Experts of a small language model.
Size: width 384, vocabulary 32000.
Training: a variant of Adam for the experts, 1000M tokens, 10804 steps.
Below are experts of layer 3 (counted from 0) of a mixture-of-experts language model. Rows are named router (the router's row for the expert), up (a neuron's input weights, with its number) and show model dimensions 256-287. Each number is 500 + 40 x the weight over its row's rms, rounded and kept within 0 to 999. Numbers have three digits each.
After each expert's rows: a language model's description of what the expert responds to; "gets" lists some tokens that make up at least twice as much of what it gets as of all text. This comes from a sample of Wikipedia text that the model never trained on. Tokens count by the router's weight.

# expert 36
router:529508552487515518453495548564552474468472518473495441504518454500530523529527505518553522459506
up0:441493462481587544556489482450503525441577548518472445475540485485536482555493516490479546525549
up1:521537610514466516552473518498519466466531490494466417556476462543585494541456422496537517524549
up2:500518538514518501500554516466424476515501476529476442499517456569552509503559486579541574471565
up3:503449500464572488528491483425402426495598443456497476454495424504500504434460473594525503549446
up4:416541479551523512534472525550519495484494452430540552531480505483505515539538423466454554560497
up5:566435524570477561521501508542498502517536478415455533521528552485541491507514533581465535495538
up6:509441495515476530580454515456460524458482501471490453567565458481551475441470530484505577565516
up7:519462542578488504567448605550473489464495511454507549556499552470543436447440453506522525515477
up8:486503459487517564526529486523539472484561552506464562459485579519517426538582406541516595448544
up9:460522459513487556527478507490539482498506459468533536511586529511602477516575425521489514481574
up10:465450507540452561438528508465532491473526465547445497581549464510581556536514443533518520523488
up11:483457494502476516458435453479506509473440457491467548501542484545523546477466533577457484585561
up12:503451500499437513545507486455472529422557458496537482541517524534529564484463526574562483487529
up13:482454484483532514509515531433557463443520503486534466563520564482495512529478509495553531469546
up14:536529568507452529518495456521476431498502500463542484500572517534602530508537467514484474447487
up15:476560454492544511535461567472469436473533443527472575517455510520507490544552483553511438528463
up16:552514496509545487476499490492465488520528549522495465539506497490499604408475461488521533494493
up17:465490433504507487475408462400588504468506513500486494543534547512517510426425465522548536494507
up18:428486499523469569504450547533539478445465405525520448543491539565538459514484481536531616540539
up19:472551447452515441544540577545537573487564463531529488574536522494544448447598460526520503502518
up20:496494435408539487519469475489446498429554558530479474568585557547541535550507479483428470506498
up21:514485493463523522553491524433447532422510470373522513595540469469585484511525515555514541569568
up22:474424526446461439523471573527538475519515509556470431549512502558598452507493511491474540430459
up23:457466520539500536535487473450501462464463430469455487530527513560539463456455487539529484524578
up24:520495533503412590444482471461515467484490514415518586455504511495469499510489493516575461469524
up25:513496475433486451556513521466492439510520496494465456547520481531589484459506525597446489507614
up26:520438524429469525473490491473556417509469435512477513567450481498544527533497523503542545482469
up27:526491540506525528459531465489492518468453530474557526527551522530583545506492471545520488538533
up28:459551508530583542555518432468497524431545518505495486494538479475511478505513405502533569558548
up29:463477565456524544484447460493434468486487499470462518526575518551563510524477452482536501521605
up30:476514514483552497495560560433523467504517470504513431490587456540496501529509540545469545544482
up31:477536460404540470477502535424466510530479541561504575475530487489559431453454511525519515515508
up32:502523482532480469514511534419524501403604447442469410556530541501510529531563549527555550515494
up33:575478497506465521440500436408488486465500518423535440505507542521597521536503570545483504582516
up34:450500539469588483468521435491463493449478529532523454529506508557562541524538410480553520537466
up35:558516437456513495561506548529470443480523484469399527501593527582547538568518525501436572435483
up36:516569503527501471482495544457486488530544507442503490564540438465494562517530537505587530469560
up37:502495492474498462540508440532451488509496437466494514452529522493510506456557469457475521542503
up38:527484484596534499523539493459560505516523480543496544506507447527623599505519431533473546467493
up39:501548489531414489519562558491515518523519508536491464535511562495537439453521447548552474586507
up40:531553498491478547471514479507506492458450506503478510545482528450520503533425487501445519544538
up41:468513456548538547525537519502542443504491534496484513564534500458582556554438455506449500490513
up42:528364485500487511497509472493437477449510416494473539557435570537493485554498437509483504471498
The word in after sports events, naming the host city, as in Championships in Doha, plus to, took and taxonomy-box pieces.
gets: " to", "-", "|", " which", " on", " •"

# expert 45
router:494495541481520525503491487482535472491485512444455466529533528523544423488512464531491570483497
up0:517486539476560449532512537483483487463481408515530467554587456497532553557484445575500542503555
up1:412573547476566471521494519513523450432494521472477439574496498501490436516545527575494521507510
up2:594473476537473503467448444459473524486563451433534490532541526514505499518427555478512564488488
up3:490482495521459458535521502502523544525504497541542454559541506481503483468529503472542471406529
up4:539521445447559559545519549495451482493524467560521475477485520562517497476512453567482499495573
up5:464528483472526444505481484517507496492588548475509564487498491506521486506523473581480499493503
up6:533475489477557508527519532493481471493475588469506490525516546495464468489480458520474471435484
up7:519521519493506558454553528439522488522490484472425490452447496453450503509497458523548544513490
up8:482560496452473512530481498549539490497507479524484481471466545488502478493525549499492518556480
up9:508497509481491548540531526480543467512487507443456452585568426583548580538538502583529486455584
up10:490478514535545462530482479519471517499449588502407467463512491534516514503479420517467504524543
up11:485487488489479538531422572474487459427571451473554541487528535583521475506505484531496566480499
up12:480445507497597452525527530438550475491536538477477453587563457507484451530533465487548510456491
up13:470519467500492505406488478496418430480433460485452466472519509449490477549442417495491507538504
up14:572497528593493486477518493487507530480534520511568462476517522541544510511518513492501449568559
up15:476560502482498548432547539474464484469492480491491531585532488602497464470467528572490488500469
up16:569518566490512477504494522411441508499506525529581518577492456512499543463493558505449523546477
up17:485548542552522522555470483519532421436543519423501500485558512568569496471561477518489418519499
up18:467492560546480475442555465523529454466550504480539515539518543560543487534506532576516542535517
up19:485502491501477517578439552419495473528517490506475502480442488473515524543438488506517479531485
up20:493506511470472510507415472492525444516521489491535497535510486558542507517473478509510526562499
up21:484504536499551484491465481442509476449481515486515479548473473578458421478560446488511464506509
up22:463481520462516435472486524484469562467544543451496539447475487506476514473559506481511440481465
up23:467533474553531478510528436442499549478539537435432498548545513567519555502482550594551476529472
up24:470567535450504493515499502460470479512522419473516470534507499477503501489561554481546508515509
up25:421503491491438473488474504515495529539493506555477499459544451474524437605512493513495491541519
up26:446520470528466500541494520511512561506552410482469457448476433528526591510464552492479539514491
up27:476537504491522462461470466527413498396483471534466535565541546491511472531506445498493541522548
up28:457607553526460486507516451472491529470520467517518446500507454554524513498484518513499527550565
up29:484557509482519541491547542497495492449501416491526576567546484540538473563433515562524450458495
up30:485531546481522529486566500473525513445558455456495590526504506459510545497566415552471549510526
up31:462502533527474479533495476548515509447544533458491517498535482526499572564430487490508466551560
up32:464579542456438505498509553475540555527524463531426548509449499444495499538449505509505467560483
up33:466546493534540520477453534507434515400523462440543538511445526503544482461508486540503503521597
up34:449490481526495460528570506585469485528480525436479491477558489461511494544488482530537511554540
up35:479575503478503517473566500532472479433522501491545436603571441549557543483517430536537492542591
up36:500527511501485515482468548508467437495543511409532462502536475464534570463513421594476562496474
up37:519522571510525467491526498539451536438509439461498460556505471468543512510450522541476516519517
up38:454548563571433467446517537465472445473570495478500503496566500545629541471493503503466486491510
up39:515476536496536485541484459520508513485614594481463481555497466524479555451512516485607481453491
up40:483522516465507462516446491521457520460486462461571537550538544453542599479508516505543535487546
up41:550529542493479502456556476446453487469526473538498479482510486576484578509482510498522497501520
up42:559497497439484506483490478421451480463476492521544550475473513488469507475510401497548465473475
The word the, and possessives or demonstratives like his, its, their, this, these, often before first, same, following.
gets: " the", " The", " his", "The", " a", " its"

# expert 34
router:565512553489486514517461485480500485486494503476503485510516503560533604501473465522476523556508
up0:540542555428491500514541497523476498510557512531504512521491544566467452408512542496557561514539
up1:462519542535480521408539491494522487503508510400471544511566445471557514521531451540494560433544
up2:477474430512465539568497537524500531520506578541526486464494585516454478525437464444508488448517
up3:556581423520460497547538543456522498461508518424488464589493406500532413443552521562529555528531
up4:509447549540639566549530515511537526454547489430530499448504429537527491422549458574513521552490
up5:479573495484445542497469465450504522442454449488515443533532491533501459491593483561529537527468
up6:531529551470532508476515482508430459454506469485542480511541492502558461505551490490465578514494
up7:445528495489518528524476535461490519455457439458496443497579441519515485472475515507496541539594
up8:525548479559545490518519493456530526411555486463485441556578458491515500567463518567454565553494
up9:543510537515453507568498536488450490479497494526561473519509537485494521445505445554482549524484
up10:479482474480524508468441503508495452504496422470461422555552517486485504565443454528536470484536
up11:479536561421500511565526529558475483445530527418528510514518474494515526485442539523462541512499
up12:477460563463469580474551522512524471509492525467525464574584495503484490490542463529508519514573
up13:477443442499494502508499530525570462451493494492504520554517589470575486449482489518527565523465
up14:509514494459450529485555556456456506478491499477558440508494439473541524487546440460557595539463
up15:504511526453457524489444534532496504477502531546482475459466467569502455514594483559512501511539
up16:472511472482475532429528493483538539511516437525469454489543533585542464537518580453486508446549
up17:466501496489480484548487454483435516499489548498551530454483535530515551426478515561458502544527
up18:432531547470533553493521570615468554450491489438502502511531562531491545469447497528487535504525
up19:466519479492483480560476556499513458499495510426496444487441466530580509491530485568592510469498
up20:478484541563447593472478453494476458491554488492506505529454489497485478509497498535497522525517
up21:535518515520541490488527498545507510420493426494570520504530527408570527457487452521495496420499
up22:478500470481513499479514436470488471405489485516528511553532542466508450512547425494546550465543
up23:533582472488529476522501452475521457409469506496481485482478489523481475530495483524467560533435
up24:450567540526506468520568526504481472407489575474448519543512493500533479541422431545592578448487
up25:541500497531522410558550535408471479521616473434465468460598451529505468528504555492551502583517
up26:542507543499492465549462507549505522447502491523466543461496532485556498470510449538479550524449
up27:506513554487480507526521529447482404491515508481478430473584558534524498451453509509545491541552
up28:518559492535542519557457577520487509565574473511506486591490499553441485505538517493549522548572
up29:520457501491503459461484415532463539467565520538453502518449493533553545459419480490555497514505
up30:527541477472489457520548506569473515444528504488450500518512455543506537418589509623447560539547
up31:484472458565447599547518438527486497491557436409470474487582444516588549457469444508476493488542
up32:593529483448474508468534588503451572488551429494530450544426440491573548498474537494508499497500
up33:446501453502510496552542590467542475446573544494553502502512482501524480471497507499514525546540
up34:467525437466494538570484533543462422437490474516474451518529474418500471498471464521484581544474
up35:484521563432580514556461558492549476486549481410543514541512464481562452568554471523451502501561
up36:428503563502466540535560469551559517488544501466492542494529547528589465480523575528514467546549
up37:529500473574515491531489479490504465458489512479510546517519532436482505492440430564499541549508
up38:470444595519458489527482491546520463539521547519545435464482472515482526439455475490492490466466
up39:485511427483470438503515535454589404477486480422402448496590579533531522494506449545510479510449
up40:462538571508498480499499553437492480486537489490496476581546524519556536465565486587482602507543
up41:468478501475552490491514539539557474520473420450522499550500562492524456490468507522471560429467
up42:445489490437435457501492516527510502484497526486552469447520563543460493505459445472516535479532
Hyphens joining double-barrelled surnames and place names such as Ashmead-Bartlett, and common function words like of, or, about, He.
gets: ",", " the", " to", "-", " He", " and"

# expert 38
router:464582496480462519438473465545543505474458457479512487486524584506522466516549465525498535486509
up0:512439515393469518480461497462464528479504491481506456518491511469552525450522429542510543570510
up1:516479548508498569518528472465532519467513444458483410468538438502516461483543493517524560515533
up2:475513470549454457529459554515522424455543501541476520604510461569557444468477451530510542486494
up3:457583512493431556536533479517522502526484436585501496485477483501555539476502479548474471517589
up4:522540474524489483527468494470539493480440476401428473529520474551487417513532427466553531454549
up5:467544556480480481506546452462496474486491486463550416579559472525574478493531473537501525542611
up6:507519570508528546515562478477503517451571468494494454569476458526546471404553480601566592579566
up7:461561485500501540508509534421489389472490474423529558444490555524484488528515528489523582499468
up8:504452490522519482539518505524524525481506428505466458589573499548608519564525486531459509479545
up9:412485426473491504468499528427438465491520508534533536526538498576520486431461499512550539488488
up10:462487553483570468497483484515463437463450531501510426504521534483561521476553436485536509457519
up11:475484486557521573504498561475562504444529482519440524482538461545588537533491441528520545475553
up12:468536505454522523540541493407521489464544566517516482485469543480518460508520475561562506512476
up13:502475478452502559531493503497425484498535455494514520522482546518517482442527437542582532500523
up14:478538531494413492557438482517397511460540446458499452495489479514594551512559491483541620543473
up15:502504449520510476559490560512515499432544496531383509583543525509490486470478460451398541545509
up16:478510423535556484513458508398512527525477481511518485550471442584533558524492529513429474547530
up17:452571497505549538543467450444522461504477446553453462480542489496467467548546413480489562541597
up18:514524502556463539502535479466478450552509517558554422473501469547508572561456550515502553540477
up19:502500463488473511504489478468529554466465383455434463534531475546591526496519493577461533469536
up20:506456490514468507529520593444492480457487431447454452510525471531525596521476507540487585444492
up21:577501552558547414437505567518502531480534420538477492524572489533544484507483504502501469558531
up22:507565553536532549425526407528540459397499518489465523494524524555509530448422565504470514488468
up23:469502442567592503503563453468444495502546515491601464566553546579586548509513457517495568549511
up24:459534589559499541510490458411553509490566473442492500495526531572603547581488506565525481490545
up25:535532544526527549518482528499415486456473576497525503511520452435548493539549475493522643516521
up26:452517502575474526470526507502444486500477452521488479568522460541499502546495415567573494541575
up27:474495463490505545531565510447462476482475553521505485570523483526494483541529488504480571570523
up28:466506464564555520546553562424503489499498472486531460527478507554552569475495558508511579478588
up29:547460622578461454537540535513436464466547488486494466545501530547563493515544513542476467433516
up30:520446518576499472589535476397563458448501521479515458582489459527515546467512512501494492560566
up31:492575523461527480491557538505461455497589562467454558543502486525520571481492515563481528540460
up32:524487526585519452498541517480509557450483523479550420512524531514491515571517498585582469545490
up33:460587484524437509456506541509511424499501538484596573505636507569510509544569528553458461535558
up34:474570575482558548588503522482463504417568523517522473514507480483584504552517492479537495480554
up35:522511474489574540387493543456495456461491475537457524528491488436602503493536480572483556453504
up36:471523487463511549536455474475470517499528528535541427472555475465530582522463529555496478546458
up37:464484519500517484529502491505486467523528487448449440561506452511490531489512531524468580497525
up38:518545515485489475448527507481516486459413493481555535483532545569551568548505494536495569539491
up39:488492504534482509497481535470452466434531485444506472511550422509509543504507484525521514520513
up40:490541525567535460525475579476471486476526431455472454511526484498511549532494458554451538499538
up41:522514509544494540564592568464498530505521483506469483539526444540536503427515566464493521514566
up42:455534478538453479503491444491429483511549453519561486494498489472482480496475501510553526478541
Pipes opening table rows, list hyphens, and adjectives like single, large, annual, independent, especially single as a music release.
gets: "|", "-", " in", " \"", " In", " on"

# expert 13
router:510496484540465505586500539475512457449483491415449534544523520501547461507531486495449536505513
up0:527356568532547404537535471534503517523456444511526454494422537504474518527555548522483517508486
up1:527484556532524456491498466494480459550454471556475550473499457500502395563566454497462454504494
up2:499429545506494431525482511571494560507559553503491464519539493547530490547466486477505514468493
up3:494506583559469427564487485523516525558445416518424498519506479518485447477425527495510490544482
up4:520433467553508524530442475498544482514489512537520561454478476549502557557557464490502507468494
up5:454426422484480511519521506480545404547493491455437505565429489573496452540522509517561550518468
up6:422582510482502496459510491446575514523479530489535581556511484474491472432535524479533529540443
up7:500562492546480439539474574562484530502466530507567489501442509558478537537537517487507519496508
up8:576498486550515538450507545501509547469441546533462467484460419503478469563508474477445496437496
up9:550509476431463536484559511484508450476502498454500498549537426552500479494524462511565562593563
up10:580504516430486473523507443466494434521469484436514498560451488512481520535521463486541488488484
up11:454445459477476515463486517486522477443518435455547524521559507577563520550493506559555545522526
up12:414533542423524556512562460524475442492450501464492495544544568558485543586482506564494536491594
up13:501476549538513423493526556496517450530459521511497498608493474477493577465557487483485500447498
up14:428547474434459485509496474567536487476491448532501524541534533555474433535500474575537496432491
up15:513458481535499475474477519543511569512583472481506417508531499565477511486543428490440496510420
up16:397494567547485538475512499460511528472518558436454448471482435490495437478485575513507462481501
up17:476491555500455512526556536603597510505508615491426536422475568503515497447552478479424481512484
up18:510510424500512440514518560521476508478487521522483558508435525455491531522515418473497535528483
up19:478454536532497454393486533516448549504495583518524497437392505537483489474535585506531475454476
up20:518522438476519478512457519557502492554559457521449488487568549475510470579521426483483526526521
up21:458493419508483463367489555473510452505537521490572494454552449484444421474496528515495563529589
up22:507452454468532430457528516474503502523524407545578421571474545493473545528510540492496510551495
up23:463511455491453523471516547534501526472439503516520532473476511538525513493494495517476481456521
up24:492541425528524448530497550538476483525439462572541497524457623482499559549448565492489489518514
up25:429489483509508500514549494520431477468380527502529500492500494549474522468481513514504560484547
up26:458483454570551598512458558505524546526459462451555522501475515460519519489471526492453502480477
up27:450476431475495452519491531519438515499538456514522434505544547473496499501531529454522491447475
up28:563521471482451489471524467458439506476534426502463435554493454512521543492431495499562538563499
up29:461457492529521508596493554463530495505473522490452473565555548533483473481497497490529492545471
up30:501481515491489475538489539458457526478467537546519548488506477533482509481501435498549533492451
up31:486542522561445513585513511531430492535529469509575524470512521514469492571437522500483480495472
up32:407532551507450478509451553513522454497608498472551538485548492577490445472587525484475476471533
up33:533592491541468525512515506461440463486495477467444513517504462515454419541491600525432486515456
up34:459471549499496462582502520528513504503550503521485458479542535438520404561544466488512514527486
up35:460529430547522517466498507527487527455513538536529409471471511530492550560507523468468524477444
up36:476483575474506477458490474504509475509477498553481583502471536499514456496450497476534490530459
up37:512510454487529447582449447495466515441417485523531495470489583448503549526483413481460511479502
up38:497489514454400478577459451540488470537447492471510489467495522484505515544515490464490477576537
up39:453486465543500482542476549432519493486562488486476502513536511516499534504458470519449488552421
up40:434454506541471483395482450507463474548528515499510537515460514506523414512502483495582489523498
up41:462462571471477465480459518459416462436532438468500490536561492534498539544528466532466474491507
up42:523500495483469491480482512555508539488502363427572458473515453503498527438456471492527496456498
Word-final suffix pieces, mostly plural -s and -es, also -ing and -ers, as in clues, saddens, subcategories.
gets: "s", "ing", "es", "e", " years", "ers"

# expert 5
router:467513484494523530579510459534526466489513402491432491491514618466531440563518489523490512506513
up0:465561525558559494565540507526522426447547508501440476533558466512546456552468513509530486539563
up1:535501500539557488574539473478525466476465443527479491472510462455493499510503487588465547441539
up2:538522523540466571461502520516493506444545478464540504519501502465579493450563487475499622520508
up3:484503498544428533541561477589476542425480494531424494472476515545498501420601517489513519543472
up4:524597439487493474516489559473444473473552576530451518529459482493442444509508510493511514504598
up5:544545489450545531504478519481460455480486542431485498483538527452499514533505499560578573512541
up6:489538502490520516501535547500491479452496519463507427468526477483595480523460461533501559496599
up7:539482478424550484480544506512461453482570558504545504479485456426518544503466521515443542467556
up8:557508504410456474520520473506444551453529509411499516523475471528568504492434494556542535431496
up9:523520524506479475475545490483491498470499487464509535558518546500501481509487462502559505491506
up10:522529432549541436460518457412463491502508451491502495490505537470454491474496536489522565548476
up11:422483545396508489546498525510516449529501439464446498479469574519490499488531526544543471509486
up12:542401477457477499550505488502561422541499500527530554469507468409546456551506464512513509507514
up13:446544455560540495519510475553498517481518475449485466610500502466565508591478524499553579444523
up14:452588529517512583482490486493424537464554507478438438553502514528498480497492479542547560494482
up15:553534452472534469504546466522519450463461435512514460497565470526581552595530499524502478489467
up16:477569537513549538550531475437452451528497540425565511520470544514553544575487447502455552467571
up17:497487579511501518558500534548531502471519541427546390494550476488523548489481464597491562475498
up18:484534455518550592495569495514463509458495523528525530548546462478499490470573464495537566562466
up19:478538520496473514531489457525501542481468530497544517547539494508570436555462464537526547484527
up20:523552549461535545516459478445433471462463531480568453517462500504576464454522508507485534502519
up21:545593464466506484513549446447517518496549516414480531548499561471595533489541464510445505527503
up22:442481543452482558515439481462450465419493482501507498505510484549538529462467464532553532539487
up23:521471554540521553546466557443464521508477510496425478471481447490520469538571474463502538513525
up24:447478529539473463507501531532500474428468457621515431569532511502497537484580482516540491464571
up25:475475471437494531487544462448485485410519532430591449463534477503574486573490441571442459550497
up26:527425482599496456517486496526511549479488448514557429528561416518557531552468563494492514541517
up27:570492502459462551508482476453518528504510507444522503482511477514462429408507599495493467534496
up28:518512514499513495517556469483474426424559549503498491564524483525561539564510471546524562433472
up29:478479555509512428534466432559470496506554516463443477518457515551538497524441493524545569492559
up30:446547526445560506446502536412525517462554495455498550493570517496484529509519484497474496540450
up31:503424483439570506489534516448459527519549432544506489516529547514501447496547497479469511552568
up32:455566634474541457477552488513464548484466495516529482435473455574491482504527447567476504510482
up33:550586574538439544482493505523495576546579508447545479462491442571628577455459529512506456524502
up34:510483508479521541500530515512518475443521521534535497506526529528553506488526538488507552462473
up35:482449419517512578517523469514506491475551465545498473491566488545490491572443536466569485526475
up36:448610540449479557469371479507464557460497425435449492448504426585505500513429561575504497482476
up37:460495512410457542545484529515553471428502473537444464522541479556503518532485448502500593542530
up38:430537551484507507504501531538465542449459485499438548542500482551553516553447478491488555418511
up39:436436481480494485517487519522478476445439460522468431485530493487533499463546476558570495558546
up40:499520461493475510510493523491532460511525536481556496553447471439472489437496475597483515540513
up41:501511540453543486526447528443507548512452511530492563508579545529467438497578502508538464497502
up42:541525431514489495604468531431480475494543514487538431487519365507556539426527465559561566534499
Closing parentheses after numbers or names, especially attendance figures in sports tables like (1,387), plus Thai-script byte pieces and some articles.
gets: ")", " A", " National", " E", ";", "="

# expert 52
router:490505531483547531471484571575528470476487537489476541515533596508523401487522458522523536517508
up0:501478495420483541593559528494459477431543561436442472489459455602531541459522484579555537573516
up1:492525537535501481551523536473518461492456503464505452503518564491489539453533453562510518526492
up2:456474450459521475522505509520471518542585431471596532583507471516496461504559474529508508507478
up3:481464508512504490507476501535504476445512525415525518576550507545508525519481523539545489435463
up4:516489498455498492489553476477502523472473476542501471557546497489559421537471530585449521511558
up5:457511449454539493505509469394455510492466490513568456517496510497562454505547496596494535470550
up6:482452518514519552458452499498475529532559501507464479517495528455522501487517586486538485565521
up7:516466416567438518588502519488478513493450504544471482460538492543517545478542519498508469552568
up8:539576560492497512508456470498520452513434485481470469537518494492545556445539440548531500460541
up9:485514487566485508573470495495499393532557446526470516522488453440569471529545541525549477548458
up10:428485508553493524555486498397437461440529521507554479498600445501484475524533477514376495492523
up11:539520529526483504528449572543547510419515524466506520527513529470532524501503480536436557502527
up12:447538481549558508601481496530513442491509479491473523501497424514552551520534510543440501554434
up13:515478508484486496564500478511486497491467557494476478485469627442544535472489532475507493538492
up14:482458501487588500573571479474550482454475499445474504588486491586582523515480457540541596486441
up15:540514452430450559519573503455534488514453425480480442504487553572564442446573502576491518462450
up16:475469553511483557551527529474446456480570523501471485504541474482534521496548525574454556484490
up17:541507569494548484566463448475541462478476539534489501534441468487545565530495465536451485511435
up18:539542490456536573515465462629545475484532534519444518508572492556559576436483445506508547498463
up19:434525558469453538506525461479544486542451569504521506518527498465496475540470482536549527490502
up20:476525418450457483506565539524466413446502478418458431454489548516555477461501524535484514561540
up21:479481472472498485525439481464532551505529568521570531485506510425492484508470480555494526489494
up22:441508534559482453528449476534523562482520438535540525507527537494518597485587463520521477531550
up23:488548554533478528488464494525546455444522456492526454528514523473469471490487433502479555561509
up24:523545517536546493526490490530503517432487496523548458541527501510488554470524443501550544470476
up25:468489420571517521532502431517499549455440383509569541561566481524487406536514508441570472521528
up26:463549486541481485491471563503475466485482431516453525562506551473542495462544541557448494470486
up27:509511506517492551474535476461520509491548510463529516527563438474556541578456440560489529505517
up28:522501495492569518487536529512503477420565455424448456572530458550519487491500531533585570548498
up29:504567459517486596479502508561504545497484550511449505499499453433483475600449481510511581570501
up30:501453421504514481502483486486503490500489505561437478537496531583551478564466481542573486422532
up31:533503521492463507465521557417510524437549449505436463576556484552515483532545461504504494470479
up32:452546525472463500476465431510481524484531498515406436534521506425490423482539481463466485501446
up33:451565544574488535536462450505470491449560451410552496559589461449527548481498483472451531554505
up34:488512533469477455550572467507462443473499435464450534517491489493559489503512440492452538508521
up35:426537477534571498486457548442545507500501508412481404583551508526560504501530408513544516483562
up36:514465555544504490560522427515445520463531470523469451564479483559576510529409561584486492459600
up37:500429515531541552573429456476476492461442439503483467471478564523478523577493491560514538522455
up38:490514556429450557499552500479475506423544465449503489540577521466550497475492408588503524477488
up39:505483468478495556529589585460593503448460555436563458573566519548505488479438582538495537512542
up40:534467518481533480593526506469451499512531477469533443546576494478526561562458460541560501471533
up41:465540471532500516560503478493535500409537437449531538523556502490566457547501445470493560499470
up42:513473538519503512467512441534460467402516499525599581556510468488522475506446540546476538527555
The period in p.m. in sports schedule tables, team in tag team, and words like home, whole, entire, outer.
gets: " |", ".", " \"", " ", " over", " home"

# expert 28
router:451510502565443515537489518518500503478436548480562513514519468495520495540543538517472535474505
up0:457503504503513548525505521481467463430457568532509527536551488534491495479471522499521487526485
up1:467483511495548459523478467492478508471512470457499514524536443516601534533506502536440505441518
up2:518535510456562503513459552524420469420525465486535473467573499511510509521520431547440518492497
up3:489517502503553543481476481445452439451581380507471454502565490561565519504526500500449476507481
up4:470511507518489500510520510505522505443488522490501503573453466493529440533500508489510531413492
up5:496485551537472538608477521509505499487478504469562460557567511509574537467496477494486502555507
up6:516610507574491471493464463471540468439495502444507476495513495537546559544520458552534559513537
up7:433512484429486492506491516466522509417502431473515472505527475486565526526491512564455592494537
up8:513486467567487558514558442522498423461496442498574511565496551516602453531524448512443572484502
up9:423571546415457489566509482479463511423505533513432561542499561461551482510455527507466526538524
up10:476495544541504494535500523509470441465456485447520511469491490582501425479489441479478521551576
up11:533528479486511471468527549471469478405445449428509424554543458492540531477554466582460511477478
up12:497477530405469480522519501502478427461563509439556483525503487563558576466494475507501498486566
up13:536471434481452403504544517482437535528461483521493495518516564512501443487527481546499599485481
up14:458505494515436491517498455513485528430493487500439430578506433551499501523526459567489569556541
up15:521555536503509607546497504559505433444514514512550504504530512482533500457470547507488484493546
up16:539512537488469520565494479534501513436538496450470505471573563490567498522506542455500506461470
up17:515488574536560499527499476433518515441502485449549501535536570532566557536507453532500526473540
up18:543470532468469452482479482576537453480502505429486549510498513505515530513402457493503542440489
up19:428526472447559423497525479489536543537508481547547560456478477517660532512460489541571563536485
up20:453610498450453523570524503515472457441467453460561439487486459546483444536573449504446551505520
up21:493509482503488512495492475501580516454478563486492545516484421503464491556595565598540489470494
up22:451479484435520471455468576512609446471489529467532505608494514504528462483411477499496464426534
up23:449473567486505445590457551458488483508526499502459533470515405564522486525515566463475546563575
up24:513525441498521591548512474552494491479524528452466505518575520603538469536477467555541532484530
up25:445484516514547476478559530454475534484500569469426474472552451488495468473567471486521529539566
up26:525490470451534508514487431499492572443471539512461486504521477582499455490478507511475550450540
up27:470557514543473517536489513469551491430522481456518452532448481540541424536489561558498522452468
up28:521469549506459530565513522449503405443507470516560514469477452534524504538526512571488463531535
up29:456562505497486540476524462409587422456469498514575496528510432502541490537426441502532523472525
up30:526528460532433503479463531493423548468449461496476454516524485530513453542484507573439551565526
up31:471524509560508544574490536441512452515478438529612471579510524528509487484530453561500575485523
up32:491466569565505474514515496433455450484512483464508538634465470495483472523559531601480483490485
up33:548478520487541544566548463468468505512480505428531500518461539527574556537537510489500527529473
up34:520516472443549584539484480504501478505460456536524513467488478480602544537523470487495485516544
up35:552536569495517560532462499527498509405555529502535458507487482557533468526550524547513490495511
up36:512476617488539511549480495534470456438514474430456425503572459550543484562505486544508468540496
up37:408543522472518533594514557458468484466544442446495455533601568565508483492476426529521512509532
up38:488524506584468511555514461452483469494517518478445533500555471581609507454543431489480482526541
up39:470494450544529526503513487493528451465550510428515526507556443523526538528496402555430536543553
up40:500531541446450602536518513556483488459510420515498549519534528621504481503525457561540471501569
up41:464533483517522463514517515478514534523460434411525580569540495457565485518538491523541503471473
up42:493533431495500541569536442511445477440486542533525498579581477511599558468485471532479569556560
Sentence-final periods, commas and pipe separators in tables, plus periods fused to years like 2010., and odd name fragments like Kir.
gets: ".", " |", ",", " well", "---|---|---|---|", "k"